Experts of a small language model: 38.4M parameters.
Below are experts of layer 5 (counted from 0) of a mixture-of-experts language model. Rows are named router (the router's row for the expert), up (a neuron's input weights, with its number), down (a neuron's output weights, with its number) and show model dimensions 120-159. Each number is 500 + 50 x the weight over its row's rms, rounded and kept within 0 to 999. Numbers have three digits each.
After each expert's rows: "gets" lists some tokens that make up at least twice as much of what it gets as of all text. This comes from a sample of Wikipedia text that the model never trained on. Tokens count by the router's weight.

# expert 6
router:413511365456476461547423508447457497484494498495509592459522561511524476501489545545527407619449466522514505481479474544
up0:478589492477489464521540456586451517464475565438505469536542493512561446417533466500504376478464425478431360514538453519
down0:515482485491557482519554515467547469502535480509481535456529468589527419462483513500488430522477521515572571522457485443
up1:525501462578495509536501374520485489412493480546497404419547612478492519522531402559547491525484463469522482513441454524
down1:452530473562512458493460573473489517509581516460431513513485479525510449484493518575619528532534527466423470449513473461
up2:433512479569452514525549438466421449476603569536478569515529490568381519495539529526491490521544467522530601504431493531
down2:586556457550494505506448547605499468565437459540531527601528449501402519535483569511471509483522548564593498516499512434
up3:469495470485531548485473566490497395482484484579508539420448583545425586405555512530578482507473440556531402578445517463
down3:583482492458489402470531562517560581533517510503466530490594527485479519481509454505465465476484442556566484470522404650
up4:516489501499474508532566515436490533524583544487411587449484649463569472450493455543494486495563517507453462489516535537
down4:537484546460564518486444436619533476453398446509554501450499487554546437451472491453475521430547555443543528538445466490
up5:453542538506410555502499533518473584621500507558445491526459539510604481542511497520516500544474550499562451457450471528
down5:458533448458517498432418467606501561527525510544504482458546478388515499575410518440512444479527545474402584592525493514
up6:564518531434547562485412544486533476454523475496507528482446543476563476541554579461447484510584509485469545495465502539
down6:588527465537442453524527494540456542507472469544471592435485446424449467465483532442529537576464516409460471602511518484
up7:454503490561414483509394554485517495530547509445453497398486524546496591503538492421483553484498483444580627476568476528
down7:623575488568444502464566523515409488609454536560551513587499390489462447532451484499481514463538469506487546531457516509
up8:412498457497500453569449545528495548438503488426513548395544521480584538508576366576474478460555475521491453512518473533
down8:480462509498614600500556509491573527432494549562517526623485423470550428504454522582510526492527501512477517473542572541
up9:505497536515481542496424385540436462488502431424529431471585485536544563469615453564567567503511518487527488495384458458
down9:495591467548406548458482525477458486501581483540384545477476414434470512539518592499555550443481372552615471409569519467
up10:496550497580498486474480522528488520448583446544522521641472479457506523548386540424468484549444433577609562341496518518
down10:518482499487473588491468483476629394547473495502467521461500609557527455475571465454585509518477488475425473521529432457
up11:507559504530521494562450517429471528512472404554535485404434527489570486553496377527477472502405593509372483581410525463
down11:420441481506468477552489573455492447531502528506415505535424527595488479440566486568519528563540405501525375524448378492
up12:460590485472505500484500572501466378522540518475519541421511508398566505435545439493468494531548435555506622413440422591
down12:475488506499572630546486559492549493568548568667516434573390560585494427528444465453480524496515537518563477511490428483
up13:431502538481490513475502492529483533425573565428414502497531434461454495377529583471483392514581452544507594394501514561
down13:594452455369488551531532478473535442553404448552530515443410515523554521556480496520511482553508603526469483495490528456
up14:524478469468501539511478510548464459509465477540645489455529445461465527547441367477476565505472531573476488523454479452
down14:525537480573567435508499578499523475540448572496512567534503471542504504515559561548604519484393387567414384512431495426
up15:487429461506503521584446585513484405481568454529407480429531537455505552425579410526453486500509472465539566465496543496
down15:544425532492490483509557460457447574546504497441441535533551508491414504490492537489517529525560493493473473526500518495
up16:422562520521490437486534511491488547391616538338403565565548512501517558450485510547502496484527483469547650518556518523
down16:511468489502507447552511492425511470493435440549614517472481499458512489406554470569482553554512564485434569527401507531
up17:490466475558506471539482475474438468518518507557638520400520388491465538516576462547473503505498442471516547500490435556
down17:498547539420540521489510502536558490437536536545505493572498556519519386492478516473557555481504488516443456453461567458
up18:531466486441499463461474559558491502529392392459595497498459484469557570557503418452461522520458472577476478463500478520
down18:525585495462482528553543477483611630520567516519524589496596558494497485489509512468542430526437376461525475462518573506
up19:522352470540437604495452496457473481479503553525545541599496489517473513478483505660534480509487461493503533524460483571
down19:462544467487439452449555518487472493434454496540415531536501520507474573457493478487518525526405511580526392468598491528
up20:519382460508475479494479561489540425526573435488445362436429572584514522543577576553446476518464530437545544512511455519
down20:506567553480464545490479466426406518513469398535541507476496562411445495536545485505563538503474464542539479477613529494
up21:477549482477473519514411472540463348455454438423584511494482552575554560486597472529500414502416572449561505558461404453
down21:564506446499497428520465523466508545585603618481409537485614484490533454438514496596572493515442402411535528468516524501
up22:541452529561495482586545405536503440442527475417510551510517496441567540432497398569410469533543470502489484525503503521
down22:566493464411587505469513556520503575474443478562459449455399470433589497451494461482599468428572559474507495479481526558
up23:468475467445513446449431562523466552597634462516443521497478453551448639477554653523482426508514487405495575386599567514
down23:587455552580448492529520423509518487503460445555534561514506560504454516558394489405391563462493459472416439497533578526
up24:561614424550478559550496508475485557506469487468535541545513495491488438562593548504481473521498430450505476545443423492
down24:530422470487511474359439497479500509540487504497477535461521546536511462457430563496554470509418474507457522528445520492
up25:485485532452500466541516493460571382457484479548597558457448448579496487479557399500455427519474501512480424498490524438
down25:514542500491526490467504545485554521451442572503543462572520493466610532540568570525575483560433449449491456502386448555
up26:480410519517575486455518585487477434441573424436605540502488444581497426508550484513538500470453467559504578531431489430
down26:496469611474502530526455488467588580487437413458386534471581518545496496523527497606516557615564490422452437531461452416
up27:576458461513490483565454527558355527497546543517549546542505456551490543515519487557524468526552497411515475570562327524
down27:473561466500466514428450580434470510471501528597492506565470546534463482524448527500574486447476485492602488409547486513
up28:521483532466576455474477540450484502533384496423562564470512472500556486493532471510483430527546400492483523482513574487
down28:498507544453532508556531507564501491432469477593520481587478452439530499416440446504565571509460447588459464512425471552
up29:480447542444514480487570451603389534432564512406446585448660462550511507456620489584571517494577414491515438420496466416
down29:485498561511603475465491509518495542393495506481628558551554476497463494562516551522486500487471500567606552462554560572
gets: " the", " of", " to", " were", " from", " The"

# expert 4
router:437439413518550467506472504532444484523508446452477529527482469410502543523516427580507390542443477462515495485470498528
up0:513541480609562414513523560467525594430501472367543601484485517446485519438523408547528512522543470503456542477489566467
down0:452473494494497512520499477563512505420453491575542421459524444646511446493528544525609509539448502527492490498526531407
up1:474545399461599508445436463565484573557590497458460556508479533441486500510482526502488478501530503511444438508529620517
down1:439504555488419523495429401493581522503511543530586531574492543511496511476480527478508571490474572515483504495459428407
up2:462526453468483509575524489482456519513516498518511465542435538584475518628455439470451476528515444439593510485476482538
down2:523536571566583548567530503506439490463487498519421543526527618480502514440507459504437424474495470506358499545433474523
up3:483506455498501476525482500546511394532517491491570513479439480519532545445582551425530478504382390497533400455427621530
down3:440537385461584536539462510515472504437483505468550546516571439498401487468480501452571431480504526452556464536506458553
up4:511456477550454475577499560495437457545478477587486518548465508499570513573427494507477421539493474502499466495537461548
down4:476514538502535469568571463453446481599510496515464428596481541526564572591479481442420482480547452512538442535527502527
up5:481494493511445336527592550448543467556519469512487518503362487484560560498479454492479432504545463470572523504449534556
down5:502601535566485594498500441533458454479513449445485436574540478545587524510471516467550514472525481491492488473361466507
up6:344441478440569460574514560517469406476452422613535504489562451489548580412477547533528439518425512484552510476432502422
down6:541555509509477505471490456552435488508424499561543629542532364517506496414523497466526516474480459463522429541463469431
up7:490422493407541474464574589456413607436458517371608439499471496530622485565493503534421479545557540474451490523560432506
down7:596649541629409540529478493452545499449520533558423552496478570430590527481482519519564517573524536574500512429458499469
up8:492449432390494493428409567500463654426420506519531430532555551521521562585596533534583446520491482459575517593521381537
down8:502491499390425478503607553444525554514492485562497475560427543569519507523506482470519464516550554432505558534490484416
up9:486531432434442486459548512570534396490539484453464447460570533565558513483595556413515468508471521442471495510436519458
down9:480514560495461551519424531440612520531488474568528548487519583468564666477422585584510482495477514437602497521526565384
up10:534536497561432498546488483474418467569478512510636537503606483506523511455498463494460480525421507485476454548526508546
down10:524508498538472413539475515416502471449554521549490511529486483476494519520437503540458465538332542464479434531510551473
up11:503481469582452546504492586525470470486496454437588492425490542558540588556536485502441484522426445498511427476507582471
down11:536521383450484565481534505466461432431551568516524452441500451522520444508392537509529545567477581556479457467477422452
up12:497622416472468566502590469508516501529539497403467467514448615531524455414474527463558525486544512494501538503459447408
down12:456489506575523521523481622439517528565448472591417510564525554540484529589482556541462498559401439487373564521473511554
up13:488524442524482472530508506459513579481592623383429472548497484468459467524455547557486494537589419494509526548543549488
down13:492485495509483464419589440488525485494522456560454542544453591459468452576531544482562498500488578531512642494515463439
up14:425535519458538468541457475520478548489483565511441463513502593525572499411628475479498454528496521474554467434543531499
down14:470516522482506481463442469566515487538564483467530527486514515491671486558519497573572484563448516534452479488482565471
up15:440436514508542514515562357558464515465420534492472510438522541544449485457612502460515455497450530494541469411438520465
down15:559577507518531502500406485560442509601504458487577533509465524535568512496503409446471516540523575463493485582472492476
up16:504496384560485511545451536521459504433602460500495505545473437466570465399402447512593517489544592534486546409457476490
down16:532498581488495525419504515506537467418496460496515449499506497534493487402609514537560558491442496519527546480472592501
up17:402453540586544419579529492449483400482560444493475499444479566440453573418450565498624454536517467551480476465407476428
down17:468563520509529483430447521524467507565573516480552539510529394543518485449537510501489473447519424485498389513417457519
up18:454533470497543529539507531611438477541555459539500536467509502528511458502624566556465463511542556502608470505509512521
down18:450489453522496568499593483527526450487541472527438462460509560527495493573514581554530517613391481579440403425463569466
up19:528461414525449554622473499528497523552509502559533517397544527417497459547467512617541481560534515455537473488461457543
down19:423462517477473521499440489479573504424501489469539517429427512593533453496567579565504468593457483517512457466399416494
up20:500460536492577490451448476498406428611518500348442511426459568527593552570628468553494417532481455506606563388465422557
down20:528589546550479484512545538397505477520499488514525505523515541486507579478473410527403500371520490501446443530532507519
up21:526522420514471524598519465514444433500576498435495449514469557485547490360456512514551524520532501554519600477518401473
down21:405416528459558455548436572484576439494508457479433527479473524517481542504487547547543445529492446419429460477486532488
up22:431492497450501546578355494598500533438479452480499484535575475546478508487523506562563464489474523541589536576585565564
down22:514528491462531572495468481508382590451397501417518455473579353505522551471519421509520424422523500441552509540464487461
up23:450452497588506462448533431510471470528483473596409549602501506504487502532572525467395455518422467490550447435551598572
down23:547586534525487573504540445519493511615497450490440509532550507555566526445542469473423484483543489468496438483562405480
up24:410512420482550489488459441540561481550543508477452556450557533526522402482537475578559550502461377546418624449478515474
down24:500527544519527522542483428470486441466534465513580459482470489506426487494531526470530549519462540557476501502542546463
up25:445464556491543516532502459524510529408459449556466543535517468461494548532524460543389578591464523633664597488569528551
down25:495526439529500454490471534489498495505531501474446452430469499438479523585583436503552458542511466383532478512430521518
up26:547517437500578358495417455439422420584470498517484533555597455515516538523479467536406463543458474519565559511599481587
down26:497500496540504414514507516429516431496460514503440460509469479546528508503536501615457478630450515472470461482435553520
up27:408469453518498543502461527543503567566519466403496563491541495498410567441503507624421411503497513497381464469443508493
down27:544493515527487500467479482470494550445489535505533480449565510396473514474498455487464582312558491510573510566591494476
up28:456450433460479541517457483540495507559510481488354464459468453578426555500626545551460397489522457429579482381419394516
down28:572489671508553554523567566402551475545533514432534525464471649550501510382548559526494459468518458398456601540572472491
up29:452380538510544392439432487555454474427421462557556448466578440493609534475582533543452486489350511376530474476437452469
down29:622518491513493586531531510529527479462494530484522497504497539466435538401490459424503488396494429461463544496614484485
gets: "=", "s", "\n\n", "'", " that", " ="

# expert 0
router:414495353446476450566410506445459545489496468470482586493514578502514467513493553546507398614435452538526506496492465546
up0:425548438500453468540466542451460472518467436473534528479483459418542428566469495447588502500474616456536473445463441478
down0:440533456477476614527614663502540490479434418544515487555606450509394458451550471520501535579437473536595580461555475535
up1:458441482476548438539520478486443590422485542642479455534455545419573530504443567574550483502496472540533531450445438499
down1:460534417529477500553475489526447416522420437526529528617458480501481471533485467534483473466512569548461540530531458411
up2:426452482563498554469493491528512549558474528522501554478596485375457552555501583595583500573432482531566520422487520597
down2:543487559539485504428562605486573477497476398458535457520570487597532439395504516568335523535581532531537468475506468478
up3:508391495569472460470513396546526414380523491508462517466557382524508543536509522509433508497489417571556480595459511562
down3:502502550560526515442449479551476566492503474577515402507401482510434552531464451457519490388562487433596398502595569412
up4:393451411581474468554456439442468588500523522544503602456507500379489572484517554692611505507480440505626503468455488508
down4:493551584440503418510431507449530520482458464554456492511474452550465414452487472534435511473516542467433442552536457485
up5:487443421443470491558475549492486523429475527508582576579542503446499495532456519573559490516457473536493502504490361497
down5:471488425552448599491492581474562457538548505468526569415526530537510484467497499535611476497431481614497630510455426544
up6:509548473540541492571448545485496529511486568425501607539545534494533522543460546427537514444476362500540467423475545525
down6:578455437548445475430533471504508473515498514596581520516521566617434383399506487570462528565464560421430501504508448627
up7:481546482488524467473432563472503506510502576435496482466476500413474484475497539619494396492521423481463442490481446504
down7:628523491524634545519569506559525519445469448541524487525478512542459486498394504489462575423470460558516545566466515653
up8:520508466508495467564518397547498546477513566485459516499422489490537490498504387524419543542520537486572541523428531483
down8:495602491447496442472532450507502473471550490559480415501366485535507543472538504415515532471408519481495468492483477585
up9:469550499458546482570435511389442572541511538539537411484459543572501451434569462533537450517467484514521437532456470540
down9:526565499506451435471570471387538533579519448518469562573517507503604472593515452468566539508512504520547440533522417426
up10:461531492533561534468483594589447552499565568527552486409470570383495452542486546570461518497505569504542489473467504578
down10:548551487559498594377623415481614502511538538401460547535513545553481527413408471441472538488518525476537461502516487467
up11:471519515518495405423488495571464512546547480513412564535512436583518482404549520493547528551476481497495481517446461526
down11:458454545510460471468530473421493627475542489446484475543497593468526525489635421512514459511529555532495544445582510400
up12:599504474529514460509492541533525468472509464506578545512548638541549513485529366585439378492471457430496521439507465502
down12:575512430506541466525513542601529439436504586509545508573519517519522501481531595480500469539591475470465445512527522466
up13:541465487519586415549499475476525548468461542463422587520571490433476620546591457569577509527451438506548551518522564460
down13:451477550484503569537384481536518442490532500459481412496360520526432434509513528568449472471462483469540433488566449549
up14:390524394475443494475462517577575544520531557511484519449431620466594426435470547533507526566460378401582543417549466514
down14:468438572521504542467494566490463515452546509466475475525515576472485517469565525513528469582464509550499467562464484414
up15:449535485456497490475474527366422585543493459437472488522464542427459533337455474599518497498430476494587533567475454536
down15:528493530484558480447453528521532415536543537470418471416541537567516422496501493457454579503457429478472533571582545495
up16:496496458502491469529501497486476497534518454431467588502462553447509550505432459569459472506523437509444543459480463542
down16:579529540412450457511537506589466455437488501421513482501486432495476506499503565619531585492533500513483505446489411457
up17:492453538569572507570514544477464520517518472495536532479549500554512445567474472512490484499477506559491545432466526529
down17:506478383501534560473554494483451495504506496473574559459537471551526518527628530592391457470585455479520444568523419504
up18:573419505489502498564452566516467534498442522491448442456508545499522531527492504596403445510509552481352547466416422536
down18:427538403498466417480500592461467441548514517535496602546538494492410468545590602521563458469508487538492503490464517524
up19:429482474518469520465484521581384441430498401446465544413531527526563647424542518541557467496504552527498503491536454493
down19:629536389564402483426535575396612477423391591535580504565542478451424424559423533496500509447466548546496408496519586550
up20:467434492488429529523400525499468573573564517601521464549646547477547557519397500639540450531483556450485535490463401585
down20:549555408500473580378580530542605500564498482483470558545490408523514509449496448466526587546529522492505454587518456510
up21:487398514444552496520479446484464403530541474554505492542434548402543563460442420563504516483616544424529517483490476611
down21:516512536532467477472569557456485535438443489501488502538562629505542438447520575466523516393493556535465551534595499445
up22:458511502406475502509520458466500481460516540456560515523482473433511466438504510537473435488424460485509524519536474404
down22:624544581526453447517526404448520573637511411596527501536466555529563590558491516498515604467499491479487506513357501528
up23:464496480561514578471470525449469571522410493455520448522546501504488592529530513581567531495519481488582508437480497565
down23:533550645593527482498594527456555421457480454519535559505537532609470442463402504484457528526434499488513514532586554563
up24:473493547515537552432517435549548558525494481475480514420514591508496606447560478507505524481506524453547515454474533499
down24:482469461484536462503512404479400388422507580494520388530468458546444459471450457491449499500595520503504509500458486431
up25:515585374537546530553521526575454482614450448580479569524537395545577566504516456540444542493476472490647573526522443521
down25:509586391480415485503478522546515482424467528516474517433530541494448536422495563491607468485526412512537361484577480449
up26:505479447484577507550377445563480484519480423497508447424625617510476498476465486513407458523508443486417521454533509601
down26:591527487464573495445522543505402584471426531559481561555474478437504502495540520531546495456562503523452480479398479466
up27:382462442393611456476473457402480603513597514445501580449442453459502502511632466501515436510497429457512455450454488533
down27:508461536487533581495460463566539484514523494434476488422574467445572543494473522541527528524465464525503530389530507537
up28:481544445454486495442462483571538422464559483516439488462497615546451468465544434524550551549538452481525414474459483490
down28:593544544563537553478491489428513543524443516645552543563483497481535470523491492534485473450502550490547471495477491428
up29:499592440428459488558430499438422450488554485426551432560601466488497587459458556630542461491503463590487558453524575622
down29:529451584430449430522501559451486502558473451509584498511598487526530566483428520577460547488496557500503369462518470496
gets: "–", "-", " (", "/", "  ", "°"

# expert 2
router:444530367478509443564491458418463498581486523472429540487544508496512481490522491497517429599456497502457522477502569489
up0:456454479510461504504470444456464515404510542367564518495491516522491471509485518474555451549495443543501457442418564468
down0:385487461488519570511478440419551600521406524551402571481502588567501534493514505465502503590418531532468526478572527479
up1:535527421572497460555498488430477530494426475504433478531562516566439458505482481562552505541492594410487462556468560429
down1:533549424586488477541483496579437471555514535460447465508531508425469618433459417477447607548512466456521570544391558514
up2:410568441491520594515488469558407499522470541393562540515496557516478507481542473516450475516483410464487465442489537580
down2:539463457494478484491506586610581503528436525597439494448553564476498491475459499505437505507477474479530456535422492459
up3:509484510501510497569579440471383390532485506503479530507501463503526509436514502518522550524473449499509538561563589525
down3:504453513454468492435594479604422425522480547450508550470556474484548534584489440504471542495556532508488514449615523483
up4:514541500490466503574478537572467389460560490496500577526519506473598487404532484601454477492566451547565422501512518579
down4:507487522486494529410514523555440495365517474488557496581533498536602480588457501502545560534528497506497527511499384524
up5:538554466448572533488460508651544464539528564450587544493470552502508481429556516447438464548525373452503444487424581440
down5:495473476481503552433489472450569507458469567622550517506540587520454556496518498443502432544481519487502500508475487426
up6:489511428557507479543464516469446500519468513458549537540507550500437480486419521508435520514504595474442451478441537525
down6:609533535513501393527460474524454498603532436465589546501437482484462556456373438465507489483526466612377511408447462574
up7:453533515559531493497480519500501596517530538522404530508504533488599543403492554544450463526485509537479569503522557475
down7:517501451543571513557512476426509684420506495391494448483502469462555488513514551482458426560525502505512602489491492551
up8:546494484449491443533377587541438360614500491485430559527452493530615518565511497522479460513494508447453608570521471490
down8:486502496520449505468471455456524465511498493541429523485526485476513564523516492552522558556582434382564457467483576508
up9:529347495431501495574527499471382458527497597432412558502424513447519517551532513502466452532506432473518413455546474446
down9:468595640446485421493539470565505533479418604468511516565538569547542426445563452462441539502352511417484420518398451500
up10:454441471512499583580540532510426538548497572581560518443536517468391527461520445578479578555403519426566645560491513494
down10:482478454519556568488595509478509477436487558560527535568630409485550496541413488488449569495511563427543501547608532450
up11:437529464620526458498427487599529430516494373514482505490575505550535497522584403500478393483499511485417508514450587534
down11:619488495471520453416521540581458491526519506456533506575514493502442496414438455505522466428554420523492454496504442471
up12:481544554576475479485430517482478539563448510523487541484552546413465565490464455571544561530513462532558569460492521543
down12:559513600487524398381535527537462512559473504481580489551521602476487418507437448518460539401455545518464486472484508521
up13:444499359547593444576500469498544588388526484497538486533538507590438519480490453559485517578497481587574507460424575474
down13:567510482564500522505505475509446530509481532523526447536521526535421475433537457540561454511503524472500415520419469515
up14:387617508498466545533444515489477602502388540538512474509586506534414385463526483595536516517564504493549525399483484504
down14:426581438481582538554456500397509450559508517595431539493511558419544446423453485503497449530429528572560485555577423513
up15:449569557539476573557466522469521488542450536509387608493573484448506527448469557594494488475461580576487512425465425467
down15:538489458449518550487553568517522440474503470608425474571461509534511491522515428544570552542520523500517536523492484495
up16:451464467460518441479544595507449541455469380535528553496512497545532538431513446510497439578492505560426592479438515537
down16:453577493517493520444590533399416490501470534481592513482470501518408586458486499474483500485529509588415563494428440572
up17:522497540489573456568471456566465529556464466516511517517582523460510460451490433571457561580463540461551540505491513519
down17:494575500515562480553454489482456493511492552516518573492595499535421432433525473500488590564580539448515525534421450522
up18:524486527446516549505535484600437437514356496487489468497454566534512485581525486504512542524388416595498525481534590559
down18:568514490501427528425461522541449556571438503460509588467517546559439462449456525389425497515537490498438466614570481497
up19:506616543528521434599502517455504584510527478506441525506480546495508413438447459478434530550479516517435563482464573483
down19:504521330498485524443575428550419616452514488518487404546515479580503490475507489474523632581517535534681523456437516546
up20:507480480482484478603499523506455549495528526509396505504523517466496414473514485488517527576500615552444570483515568551
down20:571534480519452513486552473576515513559501513458496480508504444451473520494461420488414606545451579495544492507424583504
up21:532515521528542470471584496484454602495541474536467561497510514492482534497426417600465506526447532541518498539483549484
down21:526587475513477487504460472539473503497486537480539492538544458478494526415446461485502492523456532408541492454416532423
up22:452446499495511506557474583568487499539513494550496532432579494512520437506546545454472464515557401481551576448523507506
down22:455495488486560505520484475526523586508503562457488463456508435532500457483557500432558502495518426543506524512611521480
up23:474537402506467505605419492505515464529471521563404511412548510491471515509440493471522394512532401499492568458555500569
down23:540374499507520402351458561476523545576525461466484423518502469583519508501482449491493545470500454530457531515495611476
up24:405498514396481489612501507458559504529587466518461482527532390370524518448582542532538354506486386450453526432499486541
down24:432490463489522432524472478448564581500547445566480445476495531567445506564492527502535448595494528504419623475404564453
up25:393514508532537537484518496373530455455554476379468469563547555558474504473503543485545524488526457472547543444513533496
down25:467498481469468505477522526533500489450489493503488567425533433506489622555534591408566481562474500546437502480517546432
up26:476407475568526510531470534495567486526504469504395486451438522466421531458542533462505491499504593459615471432477573528
down26:515499400522461461551415594535527512497570429514450475511405451564464523444555460430494489500416430543480493625475532421
up27:475585477552456539521492560523441533399447522573465511485451505577524512484468515499494461539464507498483567511505525516
down27:431530435477451492473506404431505526617510459495523519534402533438541433505391538522529503494466437444537584495628462534
up28:506534472549510519484487483465507456541579511475494576484484511463489506443549450555531558519486379613527428454527517601
down28:445459523463407678573456497453521560483494479511540510479563508469577405526492491521590497469475516560526419444536484494
up29:492467470474575392516497479410498503499547481481489639422422569454530566590613405494572474510547369556477586511566506491
down29:437493569548551524405466503467462491456484480518480431558610421573483567399515569534477524499478463541452663514481574450
gets: "=", "\"", ")", "e", "a", "o"

# expert 3
router:391477427428466482602449500463483498496537556492460532540459540538481509496539594494568377614503501464583482466472535474
up0:580508506463481522442427439572579487517590429467490604511622483478464465483441498535467455510422490510579488524478519514
down0:516473544493566544447438467481479456480510459459400587468503523477522527520479541480522404492458603529519542509414548390
up1:424467483560554489439506573513467459433488528528529444421515497488510505462457530581497461571407542426494542555447510570
down1:581488530499506568435567456622531491528505484480498474515504534516611488464462511471435526517525478456400599502510570500
up2:468541520470483452612417541451572613573493482514417502448462528436454480537576442523500497552486490467612610442432578480
down2:532523517414498610566494569557507595555437492485545549465494493550541460523515440500506486577433560586469571554448527569
up3:417470469461452510587537577455479419513461532528500482486439577498518614391471525513412436525534558426486470514448545505
down3:390551476668526492484530493467485532490464461484380532527500615465611486535463470456550467481520519450521489542578484469
up4:519464503446509494437389498529461432483540490495454632507530515470416533594338504506566377515475461510437584541485473565
down4:513454516461522557519487516547469523554493534587533520466499341548517498480537525446402492528514563581556513409534455447
up5:426479535441597494471535559534530580522518551544505512583646473494464484514555487576429510510450498482514426478571424480
down5:469581460552528506482566490406596565431578519508515518479557524571509509488502487465484576531472525427434545455559508473
up6:438616477351481522528471519611429575508460422514489447506587385578498437488520464544405474504383492518500461444424505551
down6:463475510432420604563465593503508439442423447493570508436470522522525650425457515565505457436468466506547586580402552469
up7:491497496439509538567469493419409404527585488459415509497508492558544448415558487509494488500544537481535455480506442514
down7:522565504565491453414557456438513511495591580476507450467542408517464477501544526416562539431519560478543463509563548453
up8:452485472502537447450591488461498419533510482578427447507488514594459543549426504505569493511524445560515436361566487491
down8:595485432526538516575556517507508432474604598469540494504500541489569468484518410503527537455532563545539537477467421395
up9:477490503568490450645461430425448500505561453588382466489439555442488542442540513519605483638575576477507508475534570512
down9:612573595477442545491537483548573473570435494589533517524483550543543509487428511574532509498554508549517437453523511552
up10:503565522386473441529498542564511518520511512458569462510492409531529470406556533588424523595569508582534488383378486494
down10:463419471468538477562484557572450510422477537469494481413581493568504637515522483506565509505502417493551474493441531579
up11:470427505571636451490455410566399528502503459519460485551496466465510479538565513517584401511484431583523514448477464512
down11:546507529452531425522527528485595516471527515487530526520542553428463446520471497550521462517583491602580486443491518558
up12:409461516589537499489519438534467515506545597464536533596435466536563524527543539452374514565462451552563395526541435495
down12:469464522560558430441550509544515556603452432473547548470508558435552552522467445441487460463490416391438480453500583389
up13:399495468451537543485476545518458538514540502468529463510491599504487484450492540530514394532475502570488558530401488458
down13:583513542494489607392503509489484488536462540547484474486396534530485502415520592383519460492433596497480439489509459484
up14:455473485456492597459486414564500507494625483463467514496571482526518510426490489496624463496538392555457426494498423491
down14:511539433521535530517462401469544550501550599439462562485541481430456526510412453456507513482470502483501535546556562443
up15:518611533493445397465454515490506573596483527480528587524565476509564407511518465563537493539540531501495584438539539541
down15:457489549474462470506532483500581531445461458436516455574514526497521495362502527502480589582513525536519527542415591558
up16:493527443501562472521474531518494552494542553462430582417530523380481502457504514549449497552567503448477463474537508508
down16:545481532560448490532589428528662509476514453456484550567517507481626526494494467465517554483518546535408492474498494515
up17:490494496483499529495419565509473455538443375450469512437532443466475651494596582493571479557549560537525533437462515551
down17:444540487507487394438609450539464434471439487533510446628458476478496420516497579434462585497493471555396445526520533523
up18:438580553484543450494527546450454549432589498444462445522437521463552334440518523436488497505521523659475475523452513568
down18:465468583442546608523479556446485552444525482488480508523604566535543413531520576520513350464478543483537413419498440548
up19:456516516535559449558536483514472489596491513495510497500585485505569412483545496457588523478475395527553443479495534523
down19:433421497511597510519394540408591545581542526589496482491478457486544432439434520530508477477403446518515438502534515568
up20:398483519497451487463541434461488615509499535457481439431460637425576539440464465529555456540572527374542499457549564612
down20:598491518490496552598602422600591556481441427464507513479438413533471442510394435433431524606541553518434522536431428565
up21:493510478514523439518433511479470563507591622449493562528518521469554512463446528517514459518496435479575552459521537554
down21:595538437507494540434554502452551628462494562559430463443495493557530480599540437520491461527445478500514417450487532646
up22:521497449559595415470501530447584486453523546521434496418460487529555442458620471536509497526464565547550533476471504468
down22:559500486470519424437541449568476574472482472528614443498440500530528524514399474442471537582542410353490495542572529501
up23:441491484515485574544417538551435533463499503505599452592465481501478526483479529526531474554521486455564547456432513525
down23:554493478519476605456541456525558589561453547523497524408458479524512461531537526582482448641466506567510527435493513552
up24:430542539471401578553448430505423530542540387518514538458522565501503426489515466589486408535515513561410463528423508422
down24:491546527389556601453472391455565440527456468437531531531531517468492471522510515546539393519494527478606474504480459473
up25:434513418592434423472504495487577509488515549523461512433461476487560459521501425432525492536490422438539491593476505511
down25:516514511577537469477536570558511519514533495497491528574469379497598592469455475441493445401453429497462495531567476580
up26:474521560558512523534509479477461523559573483490629475508498507495498456385556456512502471541445433488538531470482529508
down26:532408566487501511487450502533509598498456512514445470571484528464534478524477468483518543586517556584467520480520460380
up27:589556452552514407461484497487494522487516458528550461563484585540500503579490424482495487562488432469453486551495468509
down27:446567508485409528488438572485431520580523472496526549525574596494537544547520513454583502518508502566502605465462469512
up28:508475510570487447517400519473440503542517602455484596521508477605527499469478472508454442542393473526517575484484519614
down28:552487459543511508482471515517479510463452464430501403485452435515527538521460457559507417496479515406522455481515521544
up29:416516491461556492495449512531452609482483487407510442498600522532483426449419473524441455518537552483512444446421565526
down29:427511430545454540451590569482513580448652453494486480418549471511448567518511550531523474460525462492522507531420480541
gets: ".", "-", " \"", ":", "y", " The"